{
  "activation": "geglu",
  "shared_expert_gate": true,
  "rope_fraction": 1.0,
  "init": "uniform",
  "optimizer": "muon_variant",
  "beta1": 0.93,
  "final_lr_fraction": 0.0
}
Below are experts of layer 2 (counted from 0) of a mixture-of-experts language model. Rows are named router (the router's row for the expert), gate (a neuron's input weights, with its number), up (a neuron's input weights, with its number), down (a neuron's output weights, with its number) and show model dimensions 192-287. Each number is 500 + 50 x the weight over its row's rms, rounded and kept within 0 to 999. Numbers have three digits each.
After each expert's rows: a language model's description of what the expert responds to. This comes from a sample of Wikipedia text that the model never trained on.

# expert 21
router:535449535546458497451485508530506445564502462447591557445541507529415506361545515523539528459541555500519539492503554554513478444541400571490470436451466559490496466547513492566564599570531558565539419434584534391437474507534499472558446489518502489478500554462425573508531517561446481504
gate0:543522491564490475482475402517570408444541468474469570584531500540487534452457541410569514584498454480434574540443611559561518585454467589460479600494531529477529482556559551504597385495472485426490463451444505449491418504352467463550482445523432582487499449541530480482469432434524504463
up0:617570481549515558432481592506456587392571515622472480469501464432476591475508519533540496460513497491429437514523535579489477553353389510470453520479523560469498470525496544624545479457523404442459459576483466515446466484483456486496488539543542527491457440510445487491559468424522504495
down0:443434469492519504592445560504476420579507332512552496481452480486468521506514460468542420538566484470514549530451462511499551472567517503438470485487444483401528536532524473436446440523481488408489554381485452541513487451442583597597496475466503450383372610455496523478521479535500542489
gate1:473496570502500498482548529472592523489452609502427509411548520571583501427504450444546528563535507479550466516415460525471467515567417511390500441462502493464525449526480531466560586482564346524438485459520466492406493449485478543564506555531563514528497535528489574569461404520473472589
up1:496475545508355449480534522517594447480545456507524617447450495522566465569539522540402500568491551484439576531512564500512611479575464460453543428510437460464486404598460524521409625471448545445533443473577455500571491510444510495456573459555440592444497520496461516521422597510449491407
down1:467500508540513575545471445498362654515539532480531423511504484509568439493497530525538454533581543531578603527530462478577441499523560456504479527546545518495501489412479536473471431517567561379450471484522444514518468544493504525445545512455463528465497483588492514492451445566471544497
It responds to: Prepositions before objects. Prepositions like to, by, in, under, beyond heading a phrase mid-sentence, plus mid-word pieces such as un(to), rec(ipe).

# expert 40
router:540558481526456517463462554482472461499487499480523558440534450505487574476469501549487497505457603483500520509566432486478610481549497536443533519567427573565348519528530588570514481497505470542483564439498439429497559536475457476542471386553469514471530513526504585482403507548411476526
gate0:508489516471532479507410452488516600539537425492478468528510518484508420569500489512510397492493552465415563511531493558495530452585450507524455491574464561546441484460571447556443574473525396567456480442556463495464490493601530562557522481560575584454505583579381561559523586545465458512
up0:514486524461457510609505489462479513477582486490545540545479588472469453540495537554542461501462535512538548564491535628484573492601512499429446484426493524564503456548557448598427486517449421508487512446477388501481527538547455511561466511520536549480498522556391483493491577541466522579
down0:550536434464496454503509473460424469459472470468447500523508484440504620495585439491448573493446507570516562432548533511456486512509456477550455511498531447463530593525503580463436514614477539463474493537545505448600398482485576513585546512563521547435491497469538446524492517532474451516
gate1:511460477501506529578472550529507523590446450562444517442573573487551466476507495469498464500583501595444387543470429479570489487562455548462542456397452547533347540486503458495456499453577537505593470541564498491414477486492472568441508509503577485485469533509452420497543524473430529525
up1:488526467518515524553443573434521544532530490468499471489538673517511522486489407497554398416482498536507479538503471479541415582464549548463514522502503557467456617431490492531516486482507506518553437541554508435523548444537455554424569541526559569521501546563504601489528567503528607485
down1:504570485486480491432604427435553580539541457522482425561505402408550532533481528400460460508451489392500464440530545445506527535510514453476478494483465593506531562517457452455432483563493499505522530515458459470419454506518585519485523487445474473553449507612465467538508535512545498513
It responds to: Inner word syllables. Middle syllables inside words, often French or foreign, after a consonant start, such as Comp-agn-ie, unac-qu-ainted, Vice-C-ons-ul.

# expert 25
router:503472460555413568537459596486561476539479511426567467452471525477493492524510537543491438585484488424459547510548534439550527452501495494513472436510367445527476447524500446479541377518501439528541514410517426474459504550412466425420419431440596625497500456594490455599509483536541498527
gate0:458513469455504581484579557506410560397419452556452456439543574577521515587551448521460610618507474490444514500501483520440488552488442517445568528413473585555441471468526491459522444390508460477490426480519562526476492525478475555529457482532575553549531502497485533516534486518507417467
up0:450559611484575466519532483529518490500415534491479447513487490537512416554468504542508520595505506572502560566516489537517456505524598479553554485474502499533503496490595422509573592482515518466445496459570504511516585393519499523473573571463447488384610530550505521552507440453613534450
down0:390478385457417574547516454491562518497428504445543476439476573527485534468401477448532505496423489512432437512549589568562477574451492564586460589481550471490519483416508482477446554454453473505482502526537541440490483437468463517387538514472532512503503517543430505404454595541465515458
gate1:520502482471482461513471462420566589449451487355600473511538516524425489550550516537491518615595499460500481433534437447515388468444524426581542528501521474515561433486524528407438514486514480496521437384541514579559566467428559503541531474530498447515523520554469441455548566536527456512
up1:495540515453486455468517649496462449513519536567474536515470483526553572499521416478435408484519553539542500490499509423478500549565551460513573526443425484506430453517583439519463450495516462501510503531499473357474458468450534403448634436539530586568541485525497495543569461458448554569
down1:445511468511512496429512468525451536542529514408434451539580492552541532460545435472560574446635432513472447452454560538473490454506495548467488491481516550372491563598507521467511540560486542498461489395639531503592508470534619476522468450604555480463510485561525527530468450506515498479
It responds to: Large quantities, consonant fragments. The words million, billion and acres, plus consonant fragments such as v, ind, af or ov in Slavic, Indian and other foreign names.

# expert 54
router:585565522474493493444571501459456583433541489516508512601579488492562434563604520497520525474506560567504449469486444505419464542422498464408442408544506485560486518438488490506477485468480396449489604446415505522464521471568465541536462563493457541563446462396447498511509473427446432508
gate0:562520561452514533539565538452459585479565565581416493499519505528467566527503544534485566432522529438551543519477505470419418495531511445538487430468544523573390492420610531480440479591438478427520498543518439462443520490520489574491505561549498501550537531427554398477438366610470464487
up0:462368462539476452414481512515456440451436408389480483506555539460551544495436487540459427558527496562487489517534566564530531462473459567505491613476473432381567552536472523526492531480540552533523493493498525472536506488395544499465504509475562513428389425577478559457512566488546498471
down0:553451522398475484482505480526454479492553595571522440488502457535510517492550530507403552418547493461528506549526488496515514584476456473534512461469519523553498533468467563525541405545484399444533421582536463459484513440581475487480439487547476410610524501513576463396465434505486498536
gate1:507543617455534477499460519456436573465553506433444438531465534437468490596591490442421419425511589524520563503520505423519506436606453533529461512612461452495470512495497512574379508455542440437516487494513449518540558542483499513542518523488460537480521492506439501515522448460445599444
up1:528550432524473501451491504548557443567466424504521558551440478499600505538507483577472533531463496497454477481494445484473539491391496462451430511422481532528453507631521483475524548513443601505510476528485483448423519477446496393407541470416529507492530495514484523488487510468605485428
down1:532589471546513559516482503511436494440543499507587551499428510548475528460459471501505538534438495538622506510597592585512474454518476502447545552494530494510524507406428530483552497560601569406527453596465489532495473532463572551608495502497570471466515531563536508442472589490505462524
It responds to: Years in dates. Four-digit years after a month or day, especially birth dates before (age, such as 14 January 2002, September 24, 2007.

# expert 12
router:582455499564479564546547500421574477593449475546465568528515447513520560542554418417498551508505518499449448541578376497461455456504556442578557543522607551452547475521517529522469549484432478414478405560431308453516481494459476521528542559569456523429484467541536561476466452464576534528
gate0:534474519464528493429620477397531524452520454509574474406470472483450557539594532504470544485588494566423592498422548445467446454366492438504582511459538552439504529531599503495497452646506605498520485438549587523413510518394444538416428532560476488436470470432519509538487524561609517498
up0:483397506560425494556414515545470462613495526495407431479444543449506418561413532538577488503508441432510446608440510542532503533540475580456384561495527461549497397485403437555506471453490404466479580552507476426532577368460576421662543572502536478561554484487473436493493436520512426459
down0:499499543437547514460475577479522583505517466414545519536474562502433519482576410521451497505574522522460417593491499556602503524463551539446462496517560489483581501484406489459503466536481435462634562449481463506465492458516493578450539489601512476482564528492518503544450442481456555527
gate1:569433480492575471558516536537533414464514501536530528495483495457563511575446588495504429472450540506499453486493358568536521486499509597526607482499582464526547538462514477552577476575443521515524470498541531548435468529584500576568439424467482429487440449486450490476545541507510453595
up1:536295446515435516481508585586508484492446490453451526539479546470577460554419543542481359532487529535444373499529445538510474443524472491477529503414619536529507557488465505481517553504396595468580592449424461555534514484451506564517428541527479481517475530495464530503526495474434471576
down1:473465597441542477526460587586468472427470507576465573516444497560475461400514443493543442448506494487452590490496485541562579561535515489422524512558470461511544582460451491432463523531580456455500565457515490574473490440564496543486422515480469575490487561549502539489451476497512474429
It responds to: Organization and group nouns. Head nouns after the or a naming an organization or entity, such as company, regiment, station, team, government.

# expert 50
router:508505498501611570515468436477507444546503524489453520585548396555575483451467569486502576474503445527583492553586455543514480502535530438509491512461623532439509392460539528487505541577480452488499469550437391575520423524515502489478595502470456572515537490569536487404491560506569510523
gate0:517593483598525530474607433449494490506536502519525519439498415502470537554553487506455547560573577516534530456486502466570503430501530462485457477465551487588508497529495485504519503535503489425576513429488457532463518582435480475461515464476451582501560528527504476533445542470590561534
up0:460549466533470475566426498481541552495514544408537462441518532453506517483473444550502479471494487518490506504403523521528410559510619533552501523525475568473518481607476520492475523529460436463486524560525525452437424424568470522488439478572518459457516496472500595509589473569479463538
down0:601506443449496469530373468531405511471525353454565509565500457508582527483500545429497481393531533573509466628498482438562484461511581439485432502447488484523543481463500568512510547482452419460485569552500582533530549509421522443454498497557397531482511507512488527495511354488555466489
gate1:541630509519553566481377505545495550505463508534461531522463522520429477447456503436529559518602485515567570604527416461552473490462533421494474499465504558533451485528465497445495487519490552590526570481529457515422444424432494537502554462566514599501496501431552527517570540483513503564
up1:491532560490466400507611509488459421568563451449444482581440562547482574512492458585509544543535528485521515458497526517413503525504560468511538487488548453502498508476502440587592597442486520502441473529416583506551535429582590507516456519449535430488528551488448443426587411487432465495
down1:472643554551543566516473510466411528470467476530474591495602480472449491403540594453561442483502494481458501587402422539445555490503494477466541482512495480474474462493478557436408539463553498514445502504479513486499488508434417451516414461481550401466479547555472528542464496534502509572
It responds to: Place-name head nouns. Final nouns of named places and institutions, such as County, School, Street, River, District, Temple, Stadium, Church, after a proper name.

# expert 26
router:549521531503530387537451579495531537495518446570555621528470556577471477466442507487549533447471460525526505587439422555500548466546522517446493593539563508492383449479523451428511588515359457426558437480493411567560486507456574412470495492505552521467462550494474532577514510423483550549
gate0:516550519514504382525521453500463614530444526530490524476437488560563554500539575581599453509612558497552506544531426463486454466494470523411583456439541409563446390406509572537496451485501467523580538497544470538522527602507425476515469525462514459491487520450525515431565416499497482507
up0:581502520579600411494485489457467434597499563512580515426492420508466576495473487517591447519526521476440444456543504481460468523498517472505502498476534417506500444548532619523439504510553501511582523412517444611531511586477422485522557547497443475446481553478504505431550402511426469517
down0:535480540490523549434531510529429455479511501474562458500521412492508535537546543546496525456450565581527506515568497443495473467511499531507509526475596419382545436561408484598530464505550562493583495462479482479585618447416466532498415468528493533463490511495465503520551489422456481562
gate1:516486405510572504579439520580566511561580575481499587531474456448488563496519516501587510501511457511471480493581496468485440450461489478451542514455465564511520498510564527464433583537440612527472557443426462532491483517610467528573563528595478562433569468439534505431550522519441513522
up1:470500460502480487433506478555476608535501466561486532464480522542475580458531467477542403422456485627457439566491526475522476478492548515560457536539511477514481534553522467507493561453574570520488414451521453512491558484536546464572487527452415439538522390538437569513466522446489465508
down1:493504425634436518427423403510511456550566432505506512480496374547563475495519461461590433559542497461455422571593478436492491504571501480480540553582578458549517481472518474585441543493492477498529485477588495511561428508538553555504465491496534480473483534414495459461475453507477490514
It responds to: Stats tables and bullets. Bullet symbols and field words in place infoboxes and score tables, such as • Total, Time zone, Density:, Votes, Pts, and numeric cells.

# expert 37
router:437328431479557572469482462352522486422497512526531497547514520507459430558546505524483513460439594492502540507605497500456538564524497524534455545539526456437499551378493522517550385410657513519488535534510528568508521555540462478535484527425487483482386511497479422499534452518533592573
gate0:408501565542529476514469575560508470431509530553488533528464460498443507548446556497422482484494513533564505551430406485450522567485449572417480518468371496520492478492501578490432479457481516478496444649488509434514494423521558538552514496512486550480508519450546571455468551555541577448
up0:468507467462487434541499407422407564527469531519421524482486444498539510534496519497519403525543563597472499451469538444505552456542437487510569465578505474476468515501518482423566475559587489486542530403507553433518477440441429520453552446537376489531504502523493549524470496439508469429
down0:486456593446541444464482503527516542475472418505493469579520490503487438628555523547553504517564580598528467427494482502448538505506560472548591495520473419537522434521612439500519521474517517571545494442539553395430444473493544523494467450533518494512510491551421494494455443546585455487
gate1:510450593463471573522469483542461509520492577639489576513454469513516474554530510530516467553579440455463468463502496468450498443428534501496555580501548544531527536473509523528449457463541560507495598553441534512458453458418522405480547490560584590484403519424526491465514532457495386496
up1:548520512495523559471515513475528488519492595529454517471461479455520460524533531392495524531532485511452547440442392414537548517465503493453527431486577483433545402451505489434518558388555508448412557445436573450424567512435487600468488448486437463499443451503526560497509499545478536534
down1:525527609480452501455603495561535398498549550536553505452480503581532405517489547498561567533449534522487442395493545517511510404494417540523571458533472458549492595575443467458465567469523545475458484527502371495467487468529479467535507572516538481485495505565505470544419546391499452484
It responds to: Action verbs after subjects. Main verbs of action after to, he or not in narrative prose, such as make, take, won, played, hold, track.

# expert 63
router:521568600465480460440434483538499428562555476475533537496612491519434454485551408459531548468531507396491507516500563462584531532543465474433472466413495559523555470565437527506522507495511460533485455442503508423537458560486475450584475516535544430553513645453460453539468450516516501493
gate0:498510443400552486475492546477527435461477552476510507462480506501508536551420426552507509519586414334535432400450464540473430616485493515384522420504531493426524449508519468432522566543513459467425454464618468513538473523506467483397417500424387534495499552465509469487422540533480509572
up0:477499485483530478564559507489608514484466462484574554436458422456567480489411473448418553522587434492517489412479499530461459618520552477418540416481485490557562379558489516486600548596490476501536453430544544519522478552563471462454524494432436505511601564516453442534436451445442586542
down0:494381419578513476487541506510460457440409499564445535465566479606518506491392411493463502548481531493558518503498466482475568477488490426514501424512563455661493462473579447412486490527450500531523521409569524465589525481558534515453443503547473472486475506559573409476519436524442494545
gate1:459523533512513500511412496437520497487533402584500543467538566470488428491394431546444535503439482495415550534481512550587567564549528464501419445535519535521486477565520410502525476484416544438494481581496557442488557560538607438531545537478467492467419545535469474470487466450578485468
up1:517506519409465507490552487518442497497505582444522511597506413508545479555577576532587466385519538497567435427554451607382415415445538539489600531533501543523465573477458513500474570564515418566522498397479518577491496466439426546519519414526499477555575471544505487469503456580445439554
down1:524543578495461510466539496520442498540519420564435494525479525472526444363489547505418501476540523571543458520481527524452534525448473451500512409549477537518426538448514538518522468521556520444530506501452476472512541532509451546546468485504480579470426578487531554443490539523524452501
It responds to: "Of" and linking prepositions. Mostly "of", also with, from, among, linking a quantity or head noun to what follows, such as much of, As of, Guardians of.

# expert 36
router:423536571521484540517564521406473520494442562541459520479584451494505446548580501500452444535446550482435523476479495608533472509409479570475540543519487476453593452550498541550501466522546473562571467612536475553441494510464477504405620450418480488490464486452482444575465565480520486519
gate0:437519506618436555446584531543475526580542513443468486479514532530510529506459529554545515457509545493529441413462538559464515639528490593499543428540599510569477416421483499526493426603428512497505575460532520520418578397516638451567555475572574548479476473471510478427445427465571508524
up0:419477589453476414472448420413569551428439465627495512519548473458568488498577500493478398518519466494549565515493495422503450475440582449490427417504488481526590654492481495441518488400609443490455428483489431427499530580432438526573498464451505438592500539549499512521507530501476600473
down0:509405450562379507377512501497519517581550560527475459518521540486505541530436505411488484533504422479429510491536429427512442510454494577574480396524556497475500584493454469452494428402561502521473522587500515576474544523529495546455478555487489403526534445425433547544458482540506499452
gate1:374501404492521469560562493448519550525470560536518450533473518441491451499454541473387545490508613482409538561440523544500511459432406494576459487486507557551458508446509509542473529575442476471504468502489501533396514456525489509496510544524455535480551500549479547480475562509420501513
up1:392430516417576469459611430555501574512482585509620520482472458499495476511480467469474481525454560400489513538448480550534516467465541414586468489523469465607422538450481424533469545520444478521461531526493617430435525468462377551574544516558573522479559421536565491401411563496455487526
down1:541469540470582443519501482541479496403492664454513526500483470535521554525542512556480463449518445508548548464550447500548533533489408440495588607489481516495537525477459492534508473580463455548476516548552433475493546422412552484514471374531455542465462506577412436519528437472462506378
It responds to: Capital letters in codes. Single capital letters and digits inside acronyms, model numbers and codes, such as NKC-135, RAB11FIP1, DTB, G7.

# expert 43
router:529462527533559510447540505511419423580474458467414466520618484504550538537514550483520476541449493502608448458538454500472649493456508492439446596508595484464502505419527556562487500510547468448467450551575498531432472445498509550496484511579505591554403477424444494449455617486519491467
gate0:460499483582494472547434504478516512561619567618542507456484493519529478586453532470485459575504493496508525568425484507508471534454426509454525549441498474474539508473554517495494503516449485565492527508455442493518506554475546519486513531456533470447524443485521586608399568448501502404
up0:438535599487459479471673436457535477433463539418529497502443510468464504530483528493455533476510519451441442525535555571468489542473479437576593517461516616498494496525457481545467491520473548623466488475493565496501386561488430481510568508547480462528437465471519426427604391394490487584
down0:500490501544441506530397527475554518564578515531513512533527456440559547447516395472536558505501470448472562539523531484439460496469553458497438428545522563491558475540504557480542485483508486494549439554476491522471492514514533532491465583396547441459484494538521524570449555504437468496
gate1:417449543508447534455513520506464481454496504490475537420540532582503533425541435406510520563534427446541452506522583538557478539497524444531506500585596546527581511349464518585504467438523531443448569507477542479487533508485492538534395527408478519466470522458475551601540482568476451571
up1:568575466408470478559487493483496541490441568477530528509408538508511437518552371537540580506499442502506511460535539543560539494559475466526480395465467474459423541564507468546588518415520466642512585474527544404459531500570491465537447546469453493552602579548457591584508522503464541416
down1:503544568517506472493533556446502541514611506460466512510494534445545531432493566473550470568556574517577386527451580385488414475499578483544542530508500498455507482523482571477479455634490480481495537550481455458532474500516516567435481471492484522526413416411497548440536500489530550563
It responds to: Years in dates. Four-digit years and year-range pieces after in or a month, such as 2014, 2017, 2008–0, –195, in careers and office terms.

# expert 5
router:462424455511578447423475418552607449470476528484458440442474487490506511576517551458495565416447580453462475496534494492486557506566478512516475569548562500554435352500481528512528515465467546492477488516483585497555460427491522486473490541487506466522552509362525448642558537599411511437
gate0:591486567445536477529567488553486568529475518461438554461475504476428545484509498492415518478528592483536562503488528538482521509523498436470497528584613551498501482531559468441468573562535519545549606476518449563484558397425535470522420468388531472436507464563484549477487484551461514498
up0:490405553463596444455563459518475480494549501545465486487488480556478450488479598452469523435522476540587473565417381537482554463552527537532554477524479540598484541450379475523554510488556503574483362617511528491535515545514494424504570434548541528555486484603458613518493483575592450399
down0:428552446529481453451511620371518523504486507507532432537553505516496426536526484469457466475492438565530530522455497536623563542463495419521494489411489450512464467514551546454423446455505531478421501561539501520431471527551483540528371592470460588508462398545568482579511446490585472467
gate1:495526479546446530522499503438531479543560518571473511574513415514513501400431554504501546410483518530589499510489453468522515547541516512519460501459523499464425374584441469532601479483470539532465487473390525454496490553551441424466400609490477498480656524413491561523469501533441553442
up1:567519598408498498641467507489565350443463504521493519487478541484462447506511479490464559457551605593606428520476543515527515531484467496458560540465496584498451481475579531513438503484461435484537499438435556504492532561619614557458526446544494453499351492426542396524532549545445487463
down1:578508422541481434524547525475374505573475554360486479542528521500566499541473488473469584545416466517423497527509503474452465400484543430503551495552424524543514457352481419510478483525382547529464481524497513429496482494550505553503405465386531505536513519474484550447486606513503435479
It responds to: Name-piece syllables. Short syllable pieces inside personal and foreign names, often after H or h, such as Hina, Čikić, Davie, and whole first names like David, Anna.

# expert 20
router:431453537473522523559540615502508427512530503537547425493430543509547522512443447490514473484487425562506421543490495550493431472463504510526527576542506516468417550533464520556482556479556569485462606412453500483515502555549461460476464534498526475565531592463534474594543487484464633469
gate1:462470615482526559506496549555514462443388512556413496572546512469488542459469436472451536457392451461590453527564442557402422534480489404486551554548454544564416551567472525555498555458534574519519524438446453515493514582595508466463475575531533476483496465554466404541356516494599596534
up1:494451441529504489432428515517471527403633474476457496516509525434426563504522534479452516452557464523493521589545426462546496506541521588450525457402572527520500522466539492510451435442608466489449579549537506590503459509374450606535493457438439538482532451460555564517527492436471408526
down1:408412526498439465569442502463481531599561514520557477451459508468468544609485478471532412553486441458406538501533597501452500476515488508471519370594491471426487549521530494455435524468413434488490553545482453500396420479466465443489463483465495514509501479595467511493598497480461503468
gate2:419511456490513486453519486553494441584540405512579442473479466527509507440528404479510411416651416511560502528532434511515421532411602492433488474666378489525566495446490422528484518465487616496479483451489492436460521483497551416560506490465482546549558524474442523461491510581515532476
up2:488554476435527445508505439483558539486524413502618491412539502490524473450487469518583546557551568514534526476507566460554565568451592532439438414490476511499496391486555515537465503465569483515479561601514526538461430509452540418668438484504340485520599534479419484452494495374531499478
down2:654416471453429598464491412507521518487513473524514464493587471442570509504541431484393427515484552502494543498459542411522487432610504511483447517532563418472507574483500477562560470492429490575455562584467596515568429486528514584553495541469437554457529595452518493572455540406457466485
It responds to: Infobox field labels. Labels and headers in infoboxes and tables, such as name:, Order:, Genus:, Label:, Followed by:, MF, ENG, and |---| separator rows.

# expert 53
router:512490547572581536580557489526545451501581465474507483484426357574457521531544456514449496443477422521533516510564561625443528499465543498463545520478417488504490568525519546481547465541474421349561412612475514453537448451505498540427567505454567506528553497434489523614404524585514475576
gate0:460504470466549419526515555509505518574508548490443598421476507527557473545506555551446526562429541524464427474456631469531455568493488452518491515537507572531599473506446493469363464521473617516514512615444566456574603509449547479562477571422447461533497434577564532509482596576535502497
up0:455564478458459512541508478530525446408465487551532520489539501492468508501429563469539514428478466507447606544590449450563462509554603471428629425418487513428526504512524458561509565460411490418512558521514484563454396513440462454491541491540503551483478552404458580491534509472403460562
down0:494485531453485486437479562530560555551467445508453509585560469520470488541541462434544453457484519512567471465519472486560609513477532462469582464437421536479476521510549437457519578454448422515442582577505396496406413509464431491510559506599468456560474485410476508579551453500485445494
gate1:456566477456537550494449469487480494532483495483472486549566431485590592555473494521509450537540504523468577538482566527450515500468489532512567443537494513450466545494508541563499538472571435433585440545576625445490492407450533481458584502461436432484543484569556476491392513515517483504
up1:560511540508552526495494538519479509461453482556540581433442450519498504487542541474627437561510613522471547549500481515450593480558457551520511459472446558438580505421476457487546449534543480474435467461459492450485528451475437591527530462492596501510533555469617485516441494477518414518
down1:476479485412503488472469499533557520539445575573632502454497617449596551556535528494616524425508415489520446463391530523494452561501530497475527470490509458561493498459473410569523476494492472503475490535570471501387402507517633550418471455528499434450438477420544525467499372456532575514
It responds to: Foreign name fragments. Inner pieces of foreign surnames, taxonomic Latin and scores or dates, such as -ów, -idae, -icus, Trofimova, 3–1, -14.

# expert 44
router:471448482441454572492524437523582459550511458495554542482465521518405400514549381450489509499514527429499362459501518444519564550443493502516503537550428574473565470491408500575402414463612383490423557470454486547482604543513557552562464482494488466529448533525535510539506453446454481559
gate0:581508531560538527455462462461486550574631468537547551503575500480442560520535492571453476566538466512585520532518586464506510491419510464563564493437554527473493537611463419497517556574575555508486576517511514518453438507474481453503420544438546530482520483539530502497480439541517498472
up0:488519436456471506421534435499482543540435525423514534542414512474440437445519511455462471513518530441501468456540408618435518504604538505486484507514469602536493547511560513460434463448458508549474358476462455555544494503487462531485516462495376505467551550628513423504499606457551596450
down0:500572458571501524511474559524392403422451488490509473606515435585522488493507500507472435471527493577516437451479424524492510481459459511423480488467553569454463393480462547406511559514516548511525424430555592459485495411503489374364587350501436413481563489478575544420548459446474476411
gate1:528565500468462511591535522472575480501490500497457584492502558515552447447591514459538452528546447509486491577377522488501545550518495483592539498577614474503484489366553512477504496529530602526493495476594529501503456487357519481533480536445438408479488451561612466518466526513512468555
up1:458539510504473429493371418574529506432520553584536453472562496565482531559423505499536513458500507448552468500530484471483465481449560535451580484449425427459536498543442453566511607503536525535565491538493444499533543560593488538445451468507506528514481536463434551484549516465509516446
down1:545490500490490482500430537416484464428445495552541467476515446425483546536560506491515499502542465561529451494445485527533458549532515480549452455431409505522452504494486437463557633574426544590501586516565540505540468508466472433508455490497485466510538515571460513417481489516422510465
It responds to: Function words, clause verbs. Pronouns, relatives and light verbs starting clauses after to, that or and, such as which, be, make, having, becoming, although.

# expert 55
router:521460480466473519435455470460514434526583496520518400530578446541447413482533407541501483415562448413527569537429601538508475488478486430452567500414451514477460532564524450498525558570546573510555433563486560412596430570524444417564452491516514479548477521413505562419511477562461501493
gate5:548593536510512559473524493560451573455518566440512419492469441557518500422507565588498540472536474445500540455492478504507422520573521563533515388487490434438499495492463473478563456486481596540563490519562421565511620475519552400490373495486490461521512509484467599452421481469518457438
up5:490549570530536495446494481527498589468519572534507464475398515529468443409547540447527419528554488542492574601422571451547445543553464497529517455473540637400393484507440496548429544416546525518565479576534434469595543573493441495512525515523568446536478549571532611525459428486561491514
down5:530518465488501555505543480478469419524502476427424361368473441451472490532517471413561477493467593490513441411419456485575478450389468502521508528498462509500417443510393430465508489454516483502541535460484486483484531473521474465559423513463487510536502467528458495501594509496475483545
gate6:516499477489538526565608483558577512383428541519567506436529600593530445510492461560438451475493482479344493467556513546538513531442550400442515489536529585494501554469498483511560495538561450558577537517528479609507483446402541546483476583451458581502493510444444518517438486500511468508
up6:451488427559538395507512445571611480453555524533492534490538550585597454526453543581400542471464426515560448440559571572569606486501569424436491600531475499447484477376459504440468511553456459544544528489459462516543498512541587540483506506505478472536490440552514463562479431519509473436
down6:399576439470547469510510593584530447513541531473458442480514445506496521547501481464490440499534505400481523493502512523477505501415472460610557502525462492523435464523463470473469518475530520531451465555457566522533542501457525468498487521602566548474502539566560457440478558481467447549
It responds to: Prepositions after nouns. Prepositions, mostly of, plus to, in, about, regarding, after a noun such as member, part, murder, or in titles like Ghost of.

# expert 60
router:474443480507555420512499578525490544608541520422468435437475553493470527489412477415587460483510446556435492431455445464479500463468511464486459489518491415446509466513522510449449505457489528446468548512527424532511425534574486503474490637546545482479454463562532500527462436455505578443
gate0:501510422493470595484463416455445539538555549471514461537493528534431462434542502445528540435552549572522535505469487479514479477408493488475370443485512480582497476548440568511458491426582535531575472519482497463399557570578478511521441458543502480434536465493466476386499484405507404419
up0:547483497576445449530429480547584520540521507473468526501476558570427452585547523431498447457559554581523550438493527508503570539472491556511460423395464455526513408576496495476487525518558422513585527542538516543448533503421490536497517549420476578538532545408579489512485462456579377469
down0:410517507616493470482530459509522561436433473436576479513441480485596447431563521493476539576497421579428467413439538453557447548424445510498544460469431352470599533572603530514520500494514591436514447517473585519481519482511518499497553436411477514515442405496480476531432596473494464503
gate1:483535451477473533423553619438446543518538496514472414557570597478505602593445480446433494539580548425446571405554589534495537465560506493430481553476503428471610458506551518439484514548587477475424535547565544584478480555488361537486501520459585460447454458495453483474462427518563424582
up1:555447424540479559543529439535535497523407515490543525498536449554479560509433610494432491487448524495520580513510507416456603465492452519561559458450495432438451459489488509433448510528453434495591569381441453490483383424503510438523448418475475558587483537507491573537501598484518487441
down1:535475514453402572500414498516453603539531513504419481548512510472581469459506480527426478475528457464498465510484551510498441426477429452456513556516460501561520428494469565576534455461494528473580528531433480468488509549552530512459377552554422579540523510459586513540426452416507552406
It responds to: Category adjectives in sports. Modifiers before team, champion or singles, mostly sports categories such as men's, women's, mixed, professional, defending, traditional.

# expert 52
router:613515478557445507521483475550485501368535517482609533535390512557488462520453453504504545522491465547574432498512511597525505510479499437457514490593453484440495563425470492431486564450431542526534549480454423445501433521553500405529467576495510452444505508475589552600535484466400559515
gate8:656506512541432484505448536499445513555527519508530496469500506538465525440514487492385520538544525481513441463535460467431490467415518479403467455441463574486511472509474518524522421542446493567516453494519472523523506558460522408541387482482497543384501453589536526540495486554494473559
up8:512519444426511579460515507490523479502433575526446492412483467536421488582516502520476489447524502501537597568528477455463440557545391499507571554485537428549511457550453444555549537541537582556484592545500540532534461465551464526459529507606580548530458498478438481520456548550421563551
down8:564524523548504593581567493473455477488453491500521480546477470466430561571564577549482506447414476433431482537511487575519552532487490535493510529448567535446484604468505562612519544476423462377483431516485450392515469493478443447548561493469554417523494539516437415458473512526559510547
gate9:589603494423453530528506470580456482424505474493623434449428474616481455491520531518584473491549495423607539500443444542516615535518470520584441441535545496469463485505501498422480551456531476506497507543600500463477646580482532518537458478595502553510456504489481533480459606476541537427
up9:390400537495435503480523483511531535523561517606522492498574526386490507443467544501538500590469477539458487436507521413573464544538581589480438491438468562418485435445512585557432427518508516472418471467537523504490374421544467499523501494494518498581490433516459451530551400459481516523
down9:555479566476464493518529470445541443561542497590502514480509575470378508560625508524507445530517477561473506598543524537493439488545467416534457444576475505426438459496495483419456571495481495550520509477556487588470499491520431528525563521537510481551483444464570454419588401505567553533
It responds to: Infobox field names. Field labels starting infobox or taxobox lines after a dash, such as Species:, Country:, Original language, Preceded by:, plus = headings.

# expert 32
router:514451494452574534494494487495439465460482405532534438580477491495543541542552553572486475455444545560555568606496481512482474485528552528482556436471491444488518492465583599517549416557401413502507464569491478531443447453516549466422571472454493552524488480494506462507434457597557461523
gate0:491493542559424513464486536483464457395491488460583476535524522584453629401592397526543358502545510451378535525465547457570459517425435573458551530514529477509465493495548485474489602472446527511526532526517482531443600399451565567457515469514472606428528573528536516466449455563521439506
up0:478420535460456444517527482508578407489415518493574523489404439523468580507534470501554558520475484562595543492487522402485458549578561559445533521473513490493509506501509507503553552491583430457553480541495451486514453521544506464529412494505561447507419564490479522457551511571500512546
down0:473536526474491494472480594421479478493503521476564521537539478559467459399460635393453509500560577504393434569530457529532567556462567467442517495502541532503436468571525514536525471487513493456530531648453456503411433485495509448405433518467521461470486479400455605453479432444529522633
gate1:584535489530520457576441430558497436572503558585502432460498543466531448566497508565459503433576454513560442418482474577475545488564484561472524560430594483486452486519507544419532477430424508593517469428588507487466526430454516514498557418511469460461447514444568431393513550443480448403
up1:497555530528461518549554519413411460449505507448415454479573485463487518423513451489515510532476532488545585496539539438541519498490417594505518476518499491551559485426466534508512474533535475578599460511397414546509496579543417430480528439423460536462475526531547548608390389566555466484
down1:505553376529513550457468524537598624494484501537466542438477459516460457524546458552547538413490522581543475545538519469552384485440556484516504558537566526464398509529502486530546477508501522536543410482439487591442485468466526470544468629587513587579515490495463460455500576519475488442
It responds to: Mid-word name pieces. Word pieces inside foreign or uncommon proper names, such as -ić, -ville, -ridge, -ow, in Slavic, Hawaiian, Portuguese and other names.